From a checkpoint of a small mixture-of-experts model trained on Wikipedia: 9 layers, a softmax router.
Below are experts of layer 5 (counted from 0) of a mixture-of-experts language model. Rows are named router (the router's row for the expert), up (a neuron's input weights, with its number), down (a neuron's output weights, with its number) and show model dimensions 0-191. Each number is 128 + 32 x the weight over its row's rms, rounded and kept within 0 to 255. Numbers have three digits each.
After each expert's rows: a language model's description of what the expert responds to. This comes from a sample of Wikipedia text that the model never trained on.

# expert 47
router:122107123096135190129111087110125127116123103102084182126102110150132125064092115126149120104122160165152120109067117123087164171120119072063121109111105112157138149114181092115105137105109084151117132143133113193140117105117065132199147164130141081180151114102036124209139139142090130144166114099148113114086163103083108155123068122034158151138128167098126196121127121168185111122106154103144164117067119130199131151132107124139085125149167133078184149065191144113150140092116107097150089128124113117199138121151141128104147109099092123170157166180147088095116059114187086117
up0:091122100136147142190183115150189125135147046104162146082132139163066133088113138156142127136133141168169105078179156104131130125091119190137154142168106091176101082131078145186176086127127125086099132079144118094110135162116073161143075141112160147151179129111091080147145099175110089134123131157136104210120127083116093125127081175134116225163119122134078131119148216128114161142178146107125143161112066052168090154137108137149151100122095157128152152133123132101155127185160116114145099094089112143135089124130179154124081180174123071157138157192129136122104123129112170118
down0:090110130183132097110174107093153094116189111104142155163142084150103106103136110171116151115091120190120133109133127132118146167177152139127087188103179132072093104178159124095086163107110141107185102097098104071110139168074156149159115108127100113068134158141058141152173087128137077080108082144120133129184163099103119103109073176142114163120132098181123175108098171153118112109101194138138082094069157082161131162148111069122174150185145132169157163048116150094152085139168113133092131147067095143087128106156127138172111134132075100101109163193078073133127136146133143098
up1:084094086087088126118143147082123142125133157119122211151151102176150146100118163079159122180149132104128082134077161148112124203133124112102097122102123179162102134135130067128139115121124087137110113144162103110178121132141036055143132119109126109159153122056086143128126115055106105081137112106073099152078096112148120103119118132114083122106024165085128148170114138120141075116091089166112144117097091132168157180127088157129176110188124066125137207108169076113167122107141180140138104159157161093096095188182146072168146109141126152100137144160142135139159151137115080127
down1:127181115152069103141147157082134117084129153166049160122149104078150087114148183069164119132092175123149097135138077074153141179177130101100116118111109141082125155120163156107169150111070139127129124109129107090163102164110205032100147079079097127134153126071148088101094137111131090042117071085104181117125120162156101105140147121159094145084067089162148115131086129138170084116110094136109142141152132153183087105146091123100139119118122156096140141140132107108125106153123200144128077049125139165112112074181097150153128087094116144136118197113101087184139148139106137142
Common nouns after the or a, usually followed by of or with, such as intersection, part, case, wife, example, plus sentence-initial However.

# expert 26
router:090114107177124168109139076140135103161069084109133137184119130154104116134128064108129127179167136115142103087111124128110106135137145167102095066142171125170147183077169069110106132126180149159091175099124113169123093137111095118184137209161131081114172109104113137182168131131150072127162097055165115103133151068095098122113113114048133191160099211095164164131130108201121110087127111136129178120103146165142138117113124083186107148131164161136199090109097142115119158144120066091095149147145107102144101128139177144129154141058123074146134142170133122131109065107136131169
up1:113137104090100109162124109092071091118106199109113106180104130134120103063100128127098136124120105106127181100124150169096163146144104167153113163134141148127115132187092104111104100183109083126110122124155120121114121123155116127178047146100101069107140086120064099144135098158156105103192137116129126125160152187085080101068103126055154110155158131065112115115063148148150116069115145140124114104123178103159121134155112140130133131110170125102165116110110167181124114118069078191099206164170178139127112128086140177059149102087048148118152146166092139098144161066128175184
down1:170057091106098148092114125101129095081189152116147113147108199123110126069162142088117156122198101109142122135105086095133096117127131135175140129101098119153158093138126100158121069187119157139072127151105131098109145018162181110132110078099115146085121095133066132129154113104194120129109119083096084141149125156138147057109179111126183121117178082171106102132102141088102101109086141133110071127136127092075088131099158132148159108136142139144129092159131156132160131135076108174132092142081092103158116176076108146141112110108081163060114120131194132172142131107090231139
up2:091155104085103128106072067091117083093101199150116121100090186099101113088117100117173122130173182095177147132097078171180094145127101149144134097147156143162144196157124124093102135125136115118129076055124128110137093114185098141146103104090126085120175170067126126133184127149112136092142169084142095143149118066127110069104132135127117106116080128031136158138150112154182147174078111103161127087088113209211176105128111103070104144157182157148162122122136121123147173127166120160164115107101149066146088155078126136140140158172118112109145099126175111125103145136140101098
down2:118101141135107112153155159126135174088005114103113146154149124179130137126149162123095123116138155142118073127097067184177140161145113127122118125104095118065099106133185225137126071092093084149132157089118146082102070127102107181164140170068124146147118152103033144083183091119101148066149122132182064184101128154128111130158076142117134107100090128101099132112136105146093125158089147117117126202151147138160082149133128112142093172134102098100145144111144134096161107088072132163164111134173184161153115121122119174147124148170136148113102055091172150148139119096139097109
Quotation marks, apostrophes in contractions like We'll or he'd, closing parentheses, plural endings, and pronouns like you in titles.

# expert 10
router:171140129146077177077149105103139050147132137137087163130101183147099145074151099045105098137127149145124064094145134117093124141088144173081114094133116107143121125127160126130142144087153082141103146121123098157107066136125112145126104160099143046188118092116092150210136141139090123162162140114181099139073131109093077160112049165087165175135146167083115136136134162162143137116109139153128179126120132143152181146086105108106075137154142132101150094060163151153118183108140066136079129165144103077174133157105169121127154129073101113177127108147188138124086093103182054109
up8:103138136092164149137140084168132122105187082131132092122129132140086133135134206125155136119127151113150137135112187168117140113138152158125128076149185148098174135105125108144105153118123137114139145108114080159144091123108151083139179093159088104036099143096116038127127104134173073151146123036119100106126137085170104119128200042111143132092158150114089142179103123088188123147101144086112130109103170136222080089112171118191113114104098122111169132083135134148057078099128135142106135142172155132129168099152173140065111141109093095181150099106113076154149132119148178173
down8:123097130092128119166109100158145120141051101133142110109156154180079158100115137166159121080139180180084180143136142176116114068103147141138089089154136115109134101137140087129079191081163144073130103113063128109133080081097105131107131149142095139134126196088114068053131102149145125096140126093099109075110119110078104169126170107118069149113157098161157151105135119181137144074119115141176129097117147081146017150142227109151151143157133149121105119123135131161087100126093098112130182162153155130119122120154172119111118172075104056148147095169073094156088114144160091131
up9:179081088169093111132138114149092129105173082178061192147105097102152115124141126066114142119134160104142102146143155093081129144103166143130099109146062135153140103121143089119031130200132129099112152113181089156165133198141148128151157064096128164120129129149132164132157092168092177136114082131123069220146106120106160132104136152111156126140146135149146139202154114128106157185094142123140189090105109086192150136100180114117146112148142223091200174107146195153140155122146119103133120101115116092115166159094082194140127124147087135131137103126124122145106089097159096144
down9:198112101105090124161116101129100154121163162120188124119092138115141053188083104156129162110138077081107146137171112155135146099089134152128130074118105174119094163166115170161124088165123124142180110137078084157124141128179198157086118159109076111108116129159154124066063083109176086153125068093139149113122076121119012101146141170093110084074136155157128135046134135130125112096129118146111140147137118167161202117151087119136161145091119197137119144157111134120143159154102108138130092158137095187137095140188117077103118093125140124205132172129128145136131152146160128181
Given names and titles starting a person's name in cast lists, credits and tables, such as Robert, Lee, Miss, plus separating pipes.

# expert 22
router:122087161143084162141107097088100107121132102081124149185186135117126102136156117065133142112188108129148036097090111123151076147106150127088121061117117159110132159114129127105117117127114108158122171113083074121111105148154086155147123117166106066167124109127103134190157158120142090133207155132132096129123143106146068140070079154064170126184096222134100177193148134143110106110153138137130174134098118172154156158110152109185140157134156128094123133130168143124156170142072110165116105110169092135173141192155111089077162091096160147115133144154166133134092036139145071171
up5:170182131144099164155175044118125097117179087088121144184167125131117148067161168157176147071101177097131095125098100162175106168125124156138105178164152145179134161131177131116100108091150141086106167141141110154073101185082138099146087112132139144065146178149158080174153103121175110182141102118156157155104167157158180110140158129128179163140114143150094164138101149149148102143150112189123159103127164153139165171100129094134143160099146104169119123102136193124127189111097156125103059117155166046152091167084132098134090121119120149142112094178162101080077167105141159161
down5:100118094120116113157099136096126138130141119120099117064086163141129173096155079192136172129090177163106113104117072125160101142147106161112095158152107147121080150145128156102202119154166104114125160143077124168101170146122138146117093175110144141081222134168122059124173134135141164144116156205130107101127068150143163148120123089106186128071057120086067180138144092111109068095133080120147118158197132141107061179113128132098104126197125126159124164138175124125111199115136140127150154123140150101120166127141184146128157153123076134081103095075113172114148090138051149106
up6:121138168128130156185150133105173138128125140128164149136152114090150117160177100092194114127077136164157074144129164139131127193154148083141113148196108093123110118120176096134113111097149163127111139107172162169139094108096065156156151138186197129109089068114090166135117054114132132228162149083206129144111133122156147122070084116128121116103090107145097158123119124103168111094130188166166108126182142150117158094101111122129088138166111138102188047123076142140189102084134156132120127152182123070107112124098121120125132122106177132196087141133114092081181129110172112066
down6:158127175105129165090081079124110131125078167106129166104141152123150147059139098160125133111116105165115065141176133124141126140142098106128056131144072083145103112157089122180235134160150088163167149137127130173127169114112131059145078102171099117114098070088120089168117135152123165087130116129152099140103089150087148135141113130118135129211119149136093093087169106146144101113117147097188120119196122152070171082132122168107130142111129135144110133101042129137167084199136103158195134141126080079159110091139141134143128090084132179125145166102147144127226129092130161092
Capitalized institution or competition nouns and lowercase compound heads, such as Cup, Group, Council, Museum, Chart, board, sign, often in sports contexts.

# expert 56
router:116145144131068173104148103112171103138126111115124179190102148128102160093110149120064166131130154158141060106083153156109099149082129145118170132171158142135148157104160157164101128084163059130115148126113093140131124149121092149152161143142163090137125127096105159204123130128086116153215124094167120157081129106147039177113036116075107160175088193143117205161114149180157079095100164147133165112124111147135129134132112111101116124145165122052178129083128125169094187140101137070133153077088101124176173160145141111093139141120100115157102163142176108128103072138125095158
up2:107164171130121148159061135080141155172113166110111079132095149123117120083174147139119126130136120163136138143118104129130122167097091068092125165070070176162140102140169164138107109116161091112140112068142184152130131083110159096149174088063125107092112166182152166151101091158136117127157105140134166168098166150093110103060085173112078111160112141079091163104181101154146123103121139105128148051083090075074141177118185143133126086163164119093124109127105102144194130141114058129125122095107112171153147126069108166084173176136129145141191161136045115139167137183133129145
down2:156123118138108127104122134105197164187157087138122125102127142130181156113097132107142147163118110107120124082137112069130132097119074106180174092187150105074097049108176086119127150128161197138137050093130140081117132109123140127124167131149150168080074147082161119125169146101149171137126171131089117075117123158115124122098117200162141103119146140120149102098151174171155069112140190114151123109071152088094139100177103158083076190214097139112135118139142144102137104116102118129147124099112130115177134169069142119066151154116096114216156123094154118150063113080070123159
up3:134124145144152166127160138120147166142149086141212208088239147066138178135151149083123145101153151067163101143114148135164087174122090138144095133096120161103095119131171124094142113191105122154123102120104111130173112068139123065143137119155083106116112133093077101152129184103149150167170155141132149195068110112117152075112082173113191132158082126125088183138082117110127151114130097168135232074128149115100144145075142103136118155173123143138171096131114117174132131145139061179095088108161111099155130156109101122151156096152138071175109131125077091150120114127125129145
down3:135124138163162133111092052115121132101160157065141132147168159097150167135124160123144135105079204093184136133200144084181090085165126119093186155135146146137084041143109133110125073188163103103106090129119130139126133123142139138080139161129142109102142139150142122096126176156142153115079099154142150113148087151157129098130111113118097124052159142126120093101077150146125165146163085130036087134153147136145153083093154100115079150134190078121100163117159153115108254144124099102104102090182166167125087086127104116148178114146120124115098197099136118133138149107131195114
Color and direction words and parts of multiword proper names, such as Red in Red Wings, Green, United, Bay.

# expert 54
router:137151155186090173124107075145127116147115120101098134154090120160069145105133093052120146136191119158119088081096125108120100146126179116138146125152150120173152135085147126116098156115151144121081167103134086151110119177176112152179094141183151098095150095116096134201151160123105106165162130105150096163106097109088078143134073126063185154159124187092124159146096098143124080109140141117114139099100129130144136143057100105181120139155140152092117096038190205129108136137121148098111124110171061082166085129136159134175122111083105093176157178171181134105137060121184092156
up4:119103180115145104124079076136081107132122089170089108153166150067042062127120130099139178097117107156123155085126123145046176149160133105168137129153088110064098123110093104170170128100187107151115155097084104130156088148124129192157140163095163108133059096112111108152133160136045114114134074103077114104130098106103092141067085089085165091129146135126176126165123085091073175155160161140116136103142094140135135100102168159106131087165142159126119127153137132128146160104105061092145153103166100041125120139112144090167092184170087161103120096137139149177100096153128122119
down4:101098062106101108137079099085111099070153133136115122164140170043089142114131136136127139116138071107123191138131114077102162099144131120161122144136154132170153072228145108181152117119119165153181105158114126117196153178165180104171174077108085108088110096140172074112127092134124145153110156092117138155124147070132099126172133131208146109094129128114133145142077182174166071153031121153117175097152124134178159140140104125133135113149116152106172184173143166147131107113130086169150111138191149096137119063088091125155134176140138090118055148157115119130128141144144123127
up5:108148158148071144060122110156099092158148132144096117115079153135147132106138122142151154140153156122147177109089137108111138100164136144090080092105050117040119104133170076126083158107118083126116143091164104100125126140144177096131133116110100105159102129167190080134165160199102100147109188168154126199118142084088107173126092062119220136129114128098095133105094100178039116099111127125112131088122140177180116132081106141170107163125145130131142162089124137108180119079082150126158192134149112178118103111160191178137140085184099150081122137119150117142069100160136157095
down5:109107147135100154135182224132136151109112125163114138121119150148122148150162164143132101102166093129093154184133113125125142094160101080127094153127117063160116121147074114150176128086076137083120091120143117109172136156146171084177157133069107156139116138124110106072168121047141127200116141113134074063117156136138090139161133094109161078126098135127119107070108113146100113124118138163113134095090195188126136128089135226178131125156156131132138109081080157106174141096167150113162136112100147129060129048089108204122076101135112133113083151150050154148140097166074149147
Full stops ending sentences or headings, also decimal points in numbers, such as designer., activity., 2.75, 12.3.

# expert 2
router:123132139152102167110143063122141125113135149105119191193185141158084155064132135046082122125144099122087064113123162184106127121123174144059138113139100150138121141108197140110150130104137119176118189083132118224119128167146100140209126094150118081129194133090123150199153155141101127157171121129118098134125149139135091128125056117063125135139130199141134167134151150162175151092119131158101138121063146166153118128132079073137118102111170131110136142080135165159094199117091136128132130079158096109207098107099137104102129121097168097173088146156102091112123110131163086138
up2:126143130167133121122141072158142079175127072156128135165123169094106082102147119104122166127145102147160114050178090135105094118165159150128155134187096147107126136117171118102073156135134092113064142148121158118067078167078080130218083201119097147143140132110128118200125098107136155099168119090126120134102096098121099166032085119134151172177110171082071183132157147148121140145108132097134138037129112166122108143135135141104124170092121143083165159084170143175076098097134131106119140104106110116196110174152175109115139151095087081185161167148157136107130096127140099144
down2:169122180143084106157126146142122167139134175119151209113101185178079162166120121071103153133119034103084127082123047183123099127150162174133122098156126123126122145170147074153195134125158149158155146113074128086154122147141117080169125090097143170139161115109190170061082134116152132138121155217176136114115123174176125145149190174140115081104026105101092142153092143136174133166099148115132095115163148178136096082127144144069133115123136139113097145088129121111081103103130123101137151170108127162135127167170160121115127115184134151116054136117101108104131135138146125152
up3:170113126125093122148137158146106092099141123083098186122129117180150139126137090153139146167102108146102091137133125085122144097079110169107106037146116117070097096174129045162107165089085092098148094112129128072112116160133089139150145131160110108101087160147108113144173087118114126112177113090149131148086202076126125193121069151071145153180147102063154170107077131168151163148042121095109140113145153136135128126170154121174121177164153125064150128076088174147140088118071117068118131128121125106128088124080190187076095178081124149162114147110151105140122087102113148099
down3:136155062099112129092069123133158088123101096138137077098152113193186165115154118142076123147123115114134141132109164159129119119187181148105099143089137113137089106167083137199083101120114192096077087143112086074097098147085116177046122073123210122124175116064120096104149129144151136081131148094154116156068127101161117147141151062081160088121144165115137181136110044151155123098113119216122123141158102144115150165093119138132109154104113092158174130088169132131101132092181111146083197114126132115136126168164096158153080117128151127138125134138142095161083105069095129114
Month names after in, from or a year, especially in date ranges like April to October; also season words like summer.

# expert 13
router:140096131134089198073127060115153116108108119093081141135113133114122078090144121109117074107154116175090124082137125168097093161103155150134111133139137107123136128089192125144140166161104113113148152066107110163114151138145121152203144164144168058176146129116107152214122132152121108132131104153108137129088167117097132117114093148068123141143077158153110185139132154182133134112158131085171159074102136203156148088090084080145120179122196127077184114046163157147133141114139112109085150120152079137192111118143160101063186102094121085146126181155170099102073106109146089165
up4:148166138158100145134115067112114101173102122134129208138124135086121128123102135116154182141146190109142119098070160105140115092095140158124085061185165103163113135064120112148133113105167129141110173096142118152094158133099054086171115115090104057130126102108089116184169142127146083126182119061144134124134108157082088178126103158127183138141126214113114162126127135147155104121143123153117140075073127112144154203153121158152131125151175177057152110125168123107117203153100113057105087116148082144168141143132116078124066135086116110148165157167129124101159112173190078116
down4:148100107065113155085074110082119150131177146165120057110102134209171155172138148126155134121111120143112143153153084135157177106100160136174111108133193194153141064076117101133203153104143190139080125102104149160107133126129180124134144121115088134074149116127077118167125147104111144122136144124091145123170124126102172123129104146109119159118145148122140114131104137157145155092127044159082126182044100082108118179151149112150105089093104126105131107114149124119104136199098100151083120161127138104158072110173139112055180199132086167136159149158060057118151128181104108156
up5:080124168124156127115118165136118125106036142173104108154117134114143129144136083129111138114158132109131131062108158109073096062121138125130143096202155147145168134159117109117126115144126104087150072154119090114160125107102115097153150164158066153178092116127141165143127134109090152095232163158139155128128105177130030138157153127070156132152123113066154152137093110175108154136172108116124186120108174111099122084113105135115106088107192112149131227128155057203125164110154099185123128104106099116189148156089130094073135094126121157129156121159128190098105145181131087156
down5:100140106129109124144103125157164185050151145123107097112119104111114189175094103171195147143159137046137111142147130103133114122154096162135166140104153209135085125115117127129182114130161083105087110149080057083103130173128106097119092122173110139104136110165119167171142158145136131097115086165112121072133119119113063125139209122131128143161136109110069161120128139169135136128145049092060170119135110147092175075147077157098131099097146155138179164186106159199145152142178116105120045123171133149116143118149148099083216084163167141133153137165136128127104154136141084112
Nouns of amount or rank such as number, age, part, level, division, plus table pipes, percent signs and units in statistics.

# expert 4
router:168130180126081168136121093128114124166125119171126171162138140154067132068102115119128108140157117167147091076130089166136121097132148119085108119176125130123116139115166091143115159092148114118137133150133103175074111109133061160164071124155117062182167136128123140193168103154110122162223113121109107159106157107093059162083128130028139119130112194126126171127135138110140100142136135089139193124139067115153139170133109146131095136148159112123165163091213137156093194122114115081151155102123044117141130138176160069139124137064076074139109103144138102120092065121150091139
up0:180155188078112171067093136168118108130180130118126163115186138110139141128131124115165044107138116096168080069151171113103158143130092074155109111146125165132108079113144087104152157121069142107095138078089118082106138165136145192153127076139144115117115183139120119151081134192123012103162107079122161171102129168115128168163121063111098079163159103093102100182088120100106154133137087075131099146150085100131120146098133123160128128094132150136124212098097177101134113122145123191074101137122129158093099102112086091104153130094076124171077111138146129122143089085158131131
down0:183149148127144141167124126134142166147159148201105083059149147102168203077170111198130126099056097164129075110120158122119186138150145114125159157090115123101097104126149171092152127060112155130157088084077099060138137158101141196154114138121136171146147129153103100129121112112121074146114065109089147148100207107137122073172113109170078070145133098158109146142121139109128161132162095078142095145106123130186131149083147122152186102092134135180164206112121163098173139129129135209165118142124129205111158122130138144160142108090087111138154156132160126160123131107187120093
up1:162110100105108178168127139132114118137148130126214104125157153147109141170145058142145132093113125102112073089128127125122084107070173171104096097177089091090178125119116099126158122172113163143156177148141111126165181119154123178124203102091098140173086125066126161138085096092159151113105164149111094147097139121096103155120132149099163146127111176134160164131156091198126164143107093123046115119170173144095138056123052140148155113076097118160189162116155139083096096125118121068118134152187125101119100151144071148168201126095134185134099149129121126112106105095208148149
down1:131143058099030094096112133137125109120132157153139154095118141154101081169163069130160160120156136067116138142107078127094140085146102156149153144133098101129147111171108111096155209196094187162210123079144141079166151120097128131130168111105081083128120101142088137146084100119152114123112173098146120044158123131135078115148110103128144136085133184190112158150150133096137164160124051108084113069159112099150120074102118106157148108096148142133115130128117146100095097187135164117142156191126122150139071160123052179146100159108075078128131129127123116149141105099150163050
Middle pieces inside long technical or foreign words, often scientific terms or surnames, such as lipoph-il-ic, neurosc-ient-ist, thera-rap-y.

# expert 31
router:123126124098096150092142095132103093153092101151137148151138145122110110040108139098114083135125147145130080092091128114098140158102142166085126115140170144110172143092139161093136106132159119142067199068136167165081121148119128142200116121102108091137105150118108077195186117173091114145185144143115130137091128108095115147093053125025082138118107181091110163139137140175113130154134124101095200123096105139154122166117084050202130103118169139071163088118128138158124190110080082126078106117159111105165132176104139094122126161039159098164160106153130108081128101137159147137
up5:098086139115111188108115151136174128156105109131124152100073108185071153096156090131182157135151172133153065097135143094139087144102086114121130097120122136152113182111152119114160154142123141105136120100170092111135089115120098137162069145159068099126159125129153118130117177125148121191105169091156120051159164146135113125124095119121163093117160153152084127156123124122093152123074136115140141030114141121149125125176109128148058135161122164096153147151191109095044041129143153173068090137113183100153100197180216129166139153125132144183135171125159084097074164129101157107
down5:191162108061108100157138154139137084135173148131198141130190062111170157101146122154153117126098143114122088110122165109129131162139205125078177156120159151197116100153140152204119173134104150129138134086147137135140140094135136125136205097073101089143081150034145078107144141133130170163106140162149172087150088089109109188122135134159073087078112082130072110115120183096164165093133066108133126212142098125161079096147128118146129079112139128163099132100146139073132108163146093113143123136152141113115132128130096096084121160054144167141166123127114103099137185122098177116
up6:123058119134098147107126099152109110126129104141112107161130136184156065140130107095137122180142141134172158110136081177155124122117188179097116157118099087123107078143132105180176156122114110145210069140123147236175119059111091166126096181134127110120142076148167137129129191133167149097126154161107125073121166096070112119084068159102138156112068129106133146192100105140084111120093124069157132105133136185103182113130137136143062109159177173157117142094118067132071163153108167123140136109174124142116170137108083105158179141075162165142127181101123146171103128132144110096
down6:127122152078192107161117111128128124119097155141179168170184122119164091126174159107157110221114118122064162109120099199089144147041127091136124196101120172107147164123140099153183109086132121154159134177138135153147119155113096050128118106111141076118120097058168149061149107161113123130092176176107116082120128059089131142110101109102049110130111103166161163092140154174089125130117144091194104120160121101125131157153102097153095119151141171122093119171138169170149167145140146104158090157085130127084189114114114103133184111092119146146159129110099124084110097183125079109
Byte pieces of Thai, Devanagari, Chinese and Japanese text, and numerals inside coordinates, tables, durations and service numbers.

# expert 17
router:169105140111070163075113066129093081114107166159109143111069128175135106102161163126152127141151119138139091036116135114145101191124152117084136079127151151122179187066128129172123139135171130127094178098135127174107121136158120139156113149126140082172113154112097121210164143129131126121209112122157091149121131075094112152082107163074149155111148183135166149126123140196107102101127194160135170074068135132120106103126102115158117141125148109066166107098163127110106150158116128125107123077095148139149127157123114112061173109093155105155142141177115170117048024158158105160
up0:160132114126169155104138146069184097174134098083114165119130150116106169163121140148126132137125134132110143113158074189166164156137128085104128092159133129135120103071093156094145119139143146155171125128172104143095088091176062094107059167136104089168172157091121132144185114145085160153138113106107182140083098103090159150095065179141178127107172161148178102125137084191160094099111079063102128100140088128103157089158144118120134185126129086130172112126149076199149179184106198105078154124182101085150121120139116096142113136073198115089086089140081142137106094132141144162
down0:108121074100102098155055134080150177135134150076156118087138120148132113151155179129154162183147099081133120151179122123137166203122127128098153099101147116126181089100149174122124109116100231122164124143151171099109091147178130124073140132124122141139170166126138079117151119099103110122152112179123116137097076162169146187119104153118120102119151113100143126101156148155157146128150107124150076113179159153124128095138110131118212136077133084104120111149144161107144136212158157185198145112171135087140094144093097154103090065125173138058093118119100038157134147064074154166
up1:098114088126088104128148137063094144106069104165091088182156121129108126131159121082161090158125146160138102149098161136156125162137162100165082173120156097117195079123156177088158130112138127103100100087145123095111153166156058188136134154135141126079151080181170039154167131161139147138101165139136165071153128186092099174094122136079110097119103126168182146076073174158078101140111170143164132064151108129159114102131117058144093161160145153140069088100129102132117150118158153146118142128122145156126065165158128132141182121120193140129224129129144135165090110147079112129
down1:216134096060158156164096136100124127158081144225096129144118111117138080097123068152195143143108125114169114111148158197122132111104103124151110156140170117121071121175162164098134148153095086040100181089076103136141141152127117107123116125172146158085124153173131139166127153107080105075123118093152188109177102126106046111138170102133117105136143132157116147085103106108168110166175121135123139125149111135099125127112120085118178117094139114091084208129126074158142121083164123127116071202149136141105073138138110132135137137125112039117130173152144150091116162159083080091
Short word-start pieces beginning first names, surnames or month names in biographies and lists, such as Ed, Ab, Pat, Jan, Aug, -od-.

# expert 58
router:134140182138146145142177077164105119096104136132113194176096180124146143089120122116115091164141137103160082054105141136124139142134160133119137103176186122103126122117152146120136118123144104148115164109132113166141089141136058169173092155122142116140105058090077124192203152120130148126186109086145106134127154134102111094139066149057097147128146205104099167153130119178115120146117168163116175132061090152183125128142139117152123142115131124121155115087125094152152144165084140167128109122090124080188150146142179134073135056099090127180137103171195125129103043183200110185
up1:150151152112107103143090122182114150064146099121148128134088064144178144123145130112122156104178138145122120121113107155159125058097120153154202125164102104113218127154184033140154109112145117157126104107162140135117193139170178094128133136102138079110148211059067099147154177091172048126115137123143115092138125149165059127150171152122096158184153168098064129168191187123161061105141105142130133167102129140158137144094129109075109149097123155122174145113115156133125106095093102104114151050109087131139106152139162155141112146122143113141166166169138129153163124127177087132
down1:120164038157120101128097128100164095149143092114142174179086103169174088167118103142089137110202113136146085094161149119110120102149165103164074182149123125130159092112137176102131160171174162151156149098057069144148091116070156180152114149132088099082133155138158166194112113132112097143094138094096108155098143146157152104130101107172117132180071121111145129125150169147113083106084164166117137110098098083158126140107167159125101144093100147114132144170018107093121156075163100130150140147160162157094159089137118187160203155155160139070149113149118081133114094126103141077
up2:098141074130162177093128126141100123132157127173120102124124075112124076049159128137113132079160103103092177155141109110109127083084169153140099117094104089108135107123171149160137144165159106088154200163109070180135192205168089120164120104110118150109114100111105136153167090117108100170147166190090056147141181077140136117115085158148130163089135131127115173161130128118185128141130101156144116128182088110142208090141153148128131069131133072166132187106133113187124105169072112142101198125187095171123102051120122177116125150091144148104109150126140107093108145080110172136
down2:068065135172154123116136168108113145119140135138152109129127042106134115132119121132116075120080052109101144130154133147161121109174128092080109111113069140126151109138147146111155115195096181167130147176150137151128180198185125134135126176139175189097128127176196148091082103112172123137065092153116158105115128114145146104147154121142164091142171144062125137177113065089075109138134161132067077153198128182107156104109117122086149138135113109172103115160112100100204102135148136154107137147166085112191111129120096101142095111091088186116077166175169119112147172118140146184
Line breaks and word-initial pieces after sentence starts, such as In, up, Ar, Bo, St in upgrade or Bridges.

# expert 61
router:126163148134078157120173063128129107124101127158126192138116150144073156077123154105134095107138074137103102107119168165119130107105153137129105078186137106171112137112174132103156123108175136152105139089151078207081090135129129144143119147146162094108154110085086127208136116146127107137142118082143124178080152110124047145142078146101128183146130179126118194117135117132135139088106121144126196105080132140183119118134105116163072086115131110120181147055113108184132145145097108155127137058178080104149143141147171161123139129068086028151178108165152164067072119132177112113
up1:038181191136086137099164090172143162138102156145126113124159131102129166113148074121150179149142168203109112140107117121127160160135078094172117129142122079091093162140119167134137137136130140158166148125181118176184131091113138165131108075135099096137136110151214100140137116165104142143109083140108145094100118141061098109128119137113158118143141141125113116133154058215149162092080137138092154135106142114170131164096166127057175126119164138093064115058137125148167123121147177113163045191157133142194133135147212105102141086135144113127088147110123109203154102115157103121
down1:087142124141112163087141092157186118146141137167170086145149200176111144129100202178132089130167116122153132091160169160166138117117129076158141123138181090104177099146130184093164060138134159092130121165102134201115110144154176054089158161090151162126102149158132116105109146149060130115072103097143178117123150166077151134098099181154159118081138137151140139073138105184142139105140172160151120204123162143178115134132147098065152116124126065115116122148125108127118130078114124141138142155203138183051154139134155176113136137109168086095124075145134092210152146125126143113
up2:118150131120105117138126066101138106079168147113096078146121152167062123111115130100139093175159128127172134126133120180116077115146181159114151100152110074112197172163079152148102151046073126092105157068073093131136130136181118093147132132109142081119147183133156145127105057186122128226118153129152084101133126102118080157142126091107200107123166132145155143164149174108156087111108208142114143102173147132124187109091084119073047134156139088082157152144155137140129111107175178146136123148114170086109098150161103117144137107110160161104162155112143138150196096086103127153
down2:107094138106122121109152167084169145131070154153110157107142083148075131155119123099145183093101143143119151140182072146113155144154057187109170163161094097116081125133157163115109067129078135116118136075133101093135064140121109128165095138059141114149151128068135181078155098134095141136089085106170083180155106085130143123171072131149184171202148129131157119150147145120109111060170150159158126136144099100123119132146141169094096043173138150174118114083158098160128117121147072121185124157121171121111154150138161090076137189132088123060189158128161113070144108139166129125
Vowel-ending pieces of French, Italian, Spanish and Portuguese names and places, such as a, o, La, Ma, plus commas after them.